From a checkpoint of a small mixture-of-experts model trained on Wikipedia: 32 ReGLU neurons an expert, 550M tokens.
Below are experts of layer 4 (counted from 0) of a mixture-of-experts language model. Rows are named router (the router's row for the expert), gate (a neuron's input weights, with its number), up (a neuron's input weights, with its number), down (a neuron's output weights, with its number) and show model dimensions 0-127. Each number is 128 + 32 x the weight over its row's rms, rounded and kept within 0 to 255. Numbers have three digits each.
Before each expert's rows: "comes before" lists some tokens at least twice as common just after its tokens as in all text. This comes from a sample of Wikipedia text that the model never trained on. Tokens count by the router's weight.

# expert 17
comes before: "\n", "| ", "|", "-", "2", "1"
router:125114126161255034157096037066156204131090132140119149129136087135127077135055094170120126141137150148157103129119161097124157117159169126167131085143077154105111173141098153148145184128126113147140121102093136146108104159117096128101187109122112178110126171114118147130103106076105168112123109143102135109130132094107171123160130139115119136111125117081169149153104098133145093114138
gate11:135086100095170089123138131135150095137103142139111125129152048061147108150157160190082191056150060089104141171104129127100126115069101159087150134245176120174138174157171132158103124170083151116147095120119101124157099112103154094131084102122094127068141141124127144118098124129140140132126125124131113113067145129118083134132110142113114157175179088077121155144143121071131137047130
up11:137109088117168095139126120126132080175086154150132064097121116131118134097182167129129179170139212170081134130133115170119136086177082130154111124137166178135135114073102164110124116171173114070177154180090171139180156192102137117148092196138147121101147130164087180129088094099108094083172113122105139171094115122136127118071078141108117052129138111139186121148103115107147138181136
down11:109129136121153069063049074139163083121130169144095151132100157138152171112138108113099090127120139127110118117119135102164141180122206112136142112105146156094130085069136111123066095137096082165092079119179140153141097170137118128138118165176206154081128124125170069123121190121123125135165110103118177124108218117068181119131155110137133165112132113159139123134090159195156135077163
gate12:131110128108157113135112137116103142083114127156124124080099080119073142122129141186118117082149117052130087154172158167138165187127143169170134139143137105119129138096106129101141163108078121179120110110130150172132133135107097111165101095171121124111074119075104143119123082043108149144109106102106116135149088203130157164096180074162082125182108100106154136065195159124051168074068
up12:133138126147150157149125124095141116047121115123088120150156125155111112177207219108117156099185061092157137134092120110105107150123096110115169038176207149162120115107139126142119116146140065132073145112156097117107133141159094077183144155125140138083089059082123132099151149172130182146114168102180099152135103102078143119136105119128147193115086122120146119117163142144120162157174
down12:113096102135166112114155085133111094147116102132160122142133180128143133104131160119147072093142128104150145107120177086115159130147182182161073120121122185054139147162195128053171116148127170108125200119138120095148118126101086150138139176194138096138061060182159104129123100141104152159093139107125111164119156120182058175206100113102126129099193149142130108096102172113159122117101
gate13:086190167177198090122069024092104084174115139114106083133128130148120166098112141146110108132107124125119112145127150107103076096150102099176124094164123155142122096118134128151136139061103129107139110127114102105130080144131133142158178116141087164090175114130214100077065076123123157118156149137162093115130170087056152105116110163163145116112107106083156055133066121163141139159117
up13:136097142043069140124155151179166077071179150137082150168083158113090178159144146115204103112126103128171147127139116113165139123111199073171110135084138157145151147144097158141141107166113131106132207069174172160117128114136106148162085137171146132116115111159090126147139147094162101170129081095167125110120127163112108060142084085131106136135146184167108160146125123099095087076102
down13:179150119208199105164118096083097115177081076096122068126122111152114108120136157156066161101129147061147122104147109188131146107134063148095098134187134070093138149197161123104091097122119150133144157129153114196153079143122117126087147096083112148148096153117156134133084130152137115142118083150089079204163163094144186124121113101157113114178081127087110112094114115144153127146103
gate14:117122170082157127139150114125109170112095128086097155103113068161067064122153114138115110167164101095146096200188092097117114140177122154135136145122094138174146126124118151203133183109091106135154127083133175117156122105127185149131133110093157137115089161154154128142072017170122125151057136174091195141124120144094110151130111067161166082120111122147128145136127119130052138097147
up14:139158164140132104152135118120126209098109145124105189149142146125173166141142108221076115084110083159180166124165123137123066133111144141142099111094094179155132192075103112142170151152146170155074114133090128117130133181187185107135083032156138100089165167125175165080122079087140108140132166129128087113114109101134140128137126132085110134160167111113128077104139161093155168151102
down14:138134122057124116086111142071157118107094155168072129118210134140123158140158186148146136094150126140142113158036126110057169099139137135125145129181168117103086119171122105147127066126139159094066124133156082170128157108130155117121161145134134110098121127144157110138132092131209148090082087119165141117164132186109143091132198153090122141062116153177139120072107101129122195094166
gate15:107139106160144121123087102173104076076143119068140080143111134116111218115128095160133082128113159146093151132182132092111103117084143133138052180097177101125124154185058085102079099160107153117100129116130114142159145115151089076069163111137057133144100172110080088138093069067127098112126141157121099150137148110094138120110091155097127177081145113106144074092138183145113148172128
up15:156089122148132172184070118159093127110080114091103079157060101178135120206146169121106138169123140129158194096178172135125136116130118219117142154177176176120105125152117087101091078171125149127173137172182163129182116111124125077119083123096114134138120089140076134118084149078101205144142185147130097103121157115160119122117100102129139160122146111063124142122077120154129140117100
down15:121128141047181090100079109129145119125133090124110143116133182070098144104133148079121124100207160110133059178125062171137189156135134060134099105107103126158126102134141120125132130024145124097146205104077152120127133137095152090153107100126178125102144114166136211133125098140125124123113045122123151101110111115083076149109153159144148128107155116101133164153063091130103120123124
gate16:074174093163157140183113103160024117078156094157190113132157144122072098093123145143086136112109169111139155144156125130121085113139104101141106164236144082113157078140106140131122164142110142114137129069146076073121121108126138137082087175138139162107117129146135175152098099134119165107088135187123117075137106138117117157092084108131149122139072098084086070092126071144094143095103
up16:068149109089138179065110149175166123155171172133139133120100100131154129069116242111142118134164137121102054137150142140110138198100205117113146123062138155135094098103117105131102116137126108131125185134121151112113149135077143172131073106136104117147136159151129113119111108174143086096111166104162149137085135143097123153083094132043141086094114184110102126131094092176073141176098
down16:175070156190190029143066050130097121079114140165093178126096134125157171086115094157128073110121100134116158120145158107144116162163123125156191131122125151113072129099128106164097124143097126132132126107146152085107152038134095145123170173148172153128119175101133172146145154121108091121121170081121112120090171117125148128124095111111092166138132071081201157141135091126106090148111
gate17:158118142082145108128091075101130103057148103124122068111142105175117142114074141074201123130189137115172159213096153134159129173188143115076136127135098110088129104081115135070047068095156092094095177136110123130142119147074161159100156103101119113071110118136109150167091138130191167132155072146154103113135108098103182129106131153111126106121127113120123140124104110184111166116178
up17:144090079116128084161133169119132083167151135089190172183115146135083133139171130099180085103140084179067101195161085193104178117145114152186147104108097071159157129153148133118145154160100086174122155110159204093124088075135140176111089122149144106166163090151066157122126130100118108104144103130154143167143151152137112082110144114151152139103125106215144148112129119159152079139112
down17:121172150156137200124140146157063165108115109065141122141166161145161111089170113114124222164107122115093188097144137139095126223132068120114162131132094164117052147127126117124133084149155117108092075196123151128138112140095121094091122134094128096177142142119060120115106150100104139150100125132101133146129173074125133119151149086147084180183133116077116134162094138111097195167163
gate18:151157187091127139132149141165145129128151100095151102108133133086079132102158108135127113125179155132129073157103129153115177116099133161126109147175121170147085150136179126126106150115096173142063156153104073141172091109172143183066097138087080125163147163178101164188120141156196116183112095104151094139132176128186116084115119140132074154151217162110082147106162124087073072126121
up18:095129121153158150136154096122127136127171149110159093152155209138131123116092102166159148190145153148102105088077115135114174092075130134048110143216135144087087128078174103138104087067108098102106139102160130174138163127145122159133155196150099170122145145139159133147131155149146188154147088111202144156115135073101090123142098184104131141148159158179080132069109169111101150165092
down18:122050156148096063115113108166072158142144160175162169153107097134082121118137143090072139118153094143060127132189149139131111201155152116128125112073113167096122110139098053119149121134131122130075115080168122161164132153155110124107149083087096189064121161110130069115157147151127146128088089113177120155107129112063108139115109118122167135123127150141169185214149163132161162094107
gate19:140136152113190117173146132147143175123124112096147109110119118103132109187133077146146122165142124168085077124165068122130151145150103172121107156134119127171190113142150096210129161142110056165105158093127151092112162152165085141101155108177105151099112115140119135088127046190093143082055140157054184125137129072133099161144114102184136100087143098151074128149150128113119062148104
up19:094096138134085134093156120124155097139155139092115146122107154119121165066176207182173134118068118080127158135073083167107088097153135090155117131140111102121112181051094150089150140125126183112102145119117149142152144124125190113169117125124122130121102120122106158119118100133179093163179114054154099153082135156106090057114115131131202114185149158185131080111122128177096153083065
down19:126118120091177110163111127165100153131042149120144103123124040122158159132178128169112115147155094112140142119139143116070183082133113151095163100192178131154178155135175093126158121110146116100170116105082129110115091075097108149093140094163109127181108100129135188148091125114115128064181189170088168150159125145055095087083138118128066146159087148104162132122149089099155150155155
gate20:106045153177083119127109139164143126171111199162119138149045149152079146139149126133093094100132143115133091107119065140168120124107158102087159124113150115131174171201121093155147108138080142163163115105182156132154128081124126113134093120101112130173106166085126155064145100166076168087112062110120140164116131109088142121112166105174129171183142098167094199130115104136085087090153
up20:131164132193141155159102138133127151121065184165097198163124130131161096105129130115160148133121146137148157103086099145121081103102079170108159086153084104115102127130130154116184136175160056115170150128118114111170130122075124079099128188104148116159206194156073134143117130149152105160153183149117160201136084194126149076150117162177146188124150111083099166112134120149170131133140
down20:100131118118096139128150100157107171127166109163116138135073169134126095162172156140084108094092117189088051086097206093146170138104100135147153067175109125106164118129157068119117111138095169138094056117134149145149051104167154107100163126102124181128141132123172072124138142098119105084131066139173168150121119111157125170123126104126198110093119191103162072148066121112140117159137
gate21:113087122141193091121095072093127102171109090120131153114145073106122134091072146129166064073106108143097167117112152090127184120180139097153153087143143099103098064107125126105132138177137108105132143141164091136131150144139086172125149163192126150102101091126123131079126138085128090157151163146143183113040154139102056142074103195166148119128111130063140116097129110099135129052087
up21:097192108095139084120118101163153127179064059110097112170126119065117132110083131154144127059098113125076137142118160126142197140091150053131107177144082083138111143115103085088151127161151176143152100143130133122119131105166081133116149078103100140111084176158109103066135096097070130105065121137107128109060119086112067165151100102168079121140143135122127125119126079168140180145096
down21:158075094112125161072131110177104141188126163120133169166088127120164089108166129101091078167149082087137142149087100149110108113147181118110150095115148167126166129118208127156083105111063148144136092123102094067192174155103163103110126120180145182108087110071105104156174147137111149168170154054139103110195144128089168104121106157160114089158110077176158149146141134129123142113146
gate22:112179082104194158096106149147118093133085105151124126170157127128169123091119171122158086137104095148188115156119159108127135157131182158101110157148089149128102116104112085100115117124098116149135114127080043136174173097100071058096126025132136126091121097172121118109041174148143164153083128122098136175155144122110142138162161157111145215114124084112148131148102133107126079105084
up22:137096129152119147143115115102117102130197102086162089253127161164136148051145106098099114133104160146121109160097133119156060198092123161186146115106110071122106116145147153138129097152150069122113163091161115134080124150109135159148118123111139134133181074108053102167112150170171101136139137098106150135149120103135180160161125085099104180077136163199111120102104152124103131085096
down22:155145091182148117133149160163128139117090137126086174049133129095100169167139127163122111144131126099149123126173103076087168106109119187125125105142115097161173137131130049106108172141130184129115135167086109177091140116131191113182132103119101085173096151125130140128133107105138163174121116150128127100167097180142087131105122094188133069142125144067124177078155043121133209190137
gate23:180130132080147083163125090115101119095069152062224180124141035191070084133089125082142129164106081115127164149140089117136142132093128134122133126076153148144163107127107148136138151127133148118093157148116148102072092108121086104144183090087137139112155100154155122135094097178107097183116096163113117116143119105139199104144120106141172074163089068132113162117091100144077113111163
up23:093105130128149131146126124119115129120111145068150195153123056172113073121235095163065129115116073113168097156172152122087121102147084159101121133154150190187112153082159122122122158105116110104147131097142173097152081135147129096083166075104166126132121129166119123130103083116110111070114105174128183189160157129128134146107135085156169120135126107124136199111138149136066174058117
down23:155179130204084098095155067149132149100126111119075101160173179117144093131109181104126171174112152106127105130111112111106106148102207054189116119122131101117193123123103134024142109102122100183123176165085115121122159152108133139140075148103161132147105129111155124103092103141094083109132139117108147119102091148153067122134087128143121111109143073088082143182150147053165151140151
gate24:119121116178180108144101095101104142135126155148100168097141099142095196142069109161133109080131149180161155097120092148181147135093132125116181147132168201102088078126090219083128085135112145131104127161126196114159093090125167118120112103117125140125228144116134123124118162124167079104130113154129161111108146110121131100131153135081164070166153098186117142084068110134202123167110
up24:095136165111094102155131121163109142105154175132167106114083083156114137045163107143106109100094168113223116094134118170139069157132122090170128155120098133093193065184121150101094077118141134117140093097166127113134138107101100136160131053121109091151116124122055141108104164214103071139128118148109082083171092130133124147110158152175108149144094074129172083124162124097121141096147
down24:192162085089149144112153120086113125134118122144115134157140167115110068158120163123133123176152109122050157159139211140114146118140141106080120123156143183137110092122070115145151147124101153126119163196077161075125072096169133118168123176090154120162166054125207123159157178054133150099088147161127113117116160138193170067123174137156127125110154181120109130123129113155114105143091
gate25:146124097115141134166133116126161107184130128139080060130131158162158125092093063165113073071160141103097150078133225146140146111158168124156097165133165145102116133109115126082110101109119101133170175084163121113099163165108068144122123102094115140115088118119187103063064118051097158101112138084184188142141128105107088142138108156128206165114104122120130128120134173093158135150081
up25:128138116160124133061097148113149120184188121141072131162094118170091077104131165171152159172132173146069097122117135085137107090103134117150145079097099123092150136115169098156139136146151083083146129121116123191058120156107135132107104101149097088135111088124118132085086164149123159146147212072138133133091136166146137126105088187092136145147205167145163205119120060090117091104164
down25:159163143124141124162141124173143081170068082094119175161147133152152144160142051145099082055140107112143099159136163136134142099112152145132100132114119142152074093115120123125132099140069127184143138117169111123167119077144159087146147051117071141136143151074128097150110114094122106110058065076186174149155169185150116057085144116127147130150077086075166082097125152144142134157133
gate26:158175110152171106108098086100100102119106123162165120131145135164092102111120135149185109146149137160158116119113120094103094127103146083081168121116150069120153174137039102079146172145163132162120119158172084129085041149138046151162177158085135112097092095101037145091076114143134123154155152146102144136134114158123147073121160138112184113128150178188106172135116091096093094127128
up26:151135173123184119143128109084110062140143079148063099054179143130094131098149078119113176118128173153076105154177154149088125158171094092158094116111148065167141151125110180147097125096138098093126154097091104149166162147094114082119120117089143123177113083125111129139099166090137140108076090119124144152126116173222085133113170141130094127070129114162180169122152144094142076124074
down26:096158070123084128100152182093125139126129079052146141061130090150103084205088124134071213191100185092181103137153118190190123140122139119118080135117142160112126101145091078113130158120091120171157098122111125162076132108140132150117092120121144100172180087131146142156123130131063049126132133173143108148154150100142108167143159108141116161092112118100130182101150162131154147149145
gate27:204108122122163144125085091143138097138125095064090090173080133118114122111112173149139117114143141096132143166078146152101170145147086086167129093157152162102145122103114144188100146198137125079128172075108143145123113150075097120125162045126132108121151163128107153107065135133140066142112125101079141106080196124156059199167094112115114154114101098114117091115095151097085148055140
up27:112085129157105062157108132186107100180131152084120141161055150173078140098132180114137156107105115133122079120131102127107125130189047117114162098136114167084129097122152162174141120166092109066093135105134113183110105172150151161142141106158102145102112174152132166111124111100092028142116181149111136154139157121095114207142068102125113087122150134101181084076124102095107149147148
down27:117108111116195125115105104104140151140076182139154148152127182079126091129172142143117135182168136138169147181120128170157112149093143081102136085098174124158095164125067130092166105140105122152113099120141152129097135108152131136086112095097181149192140153091126053155115189071133159159124145091084169159092196105094096117169143135081115143192142138165123106119088208152085118078102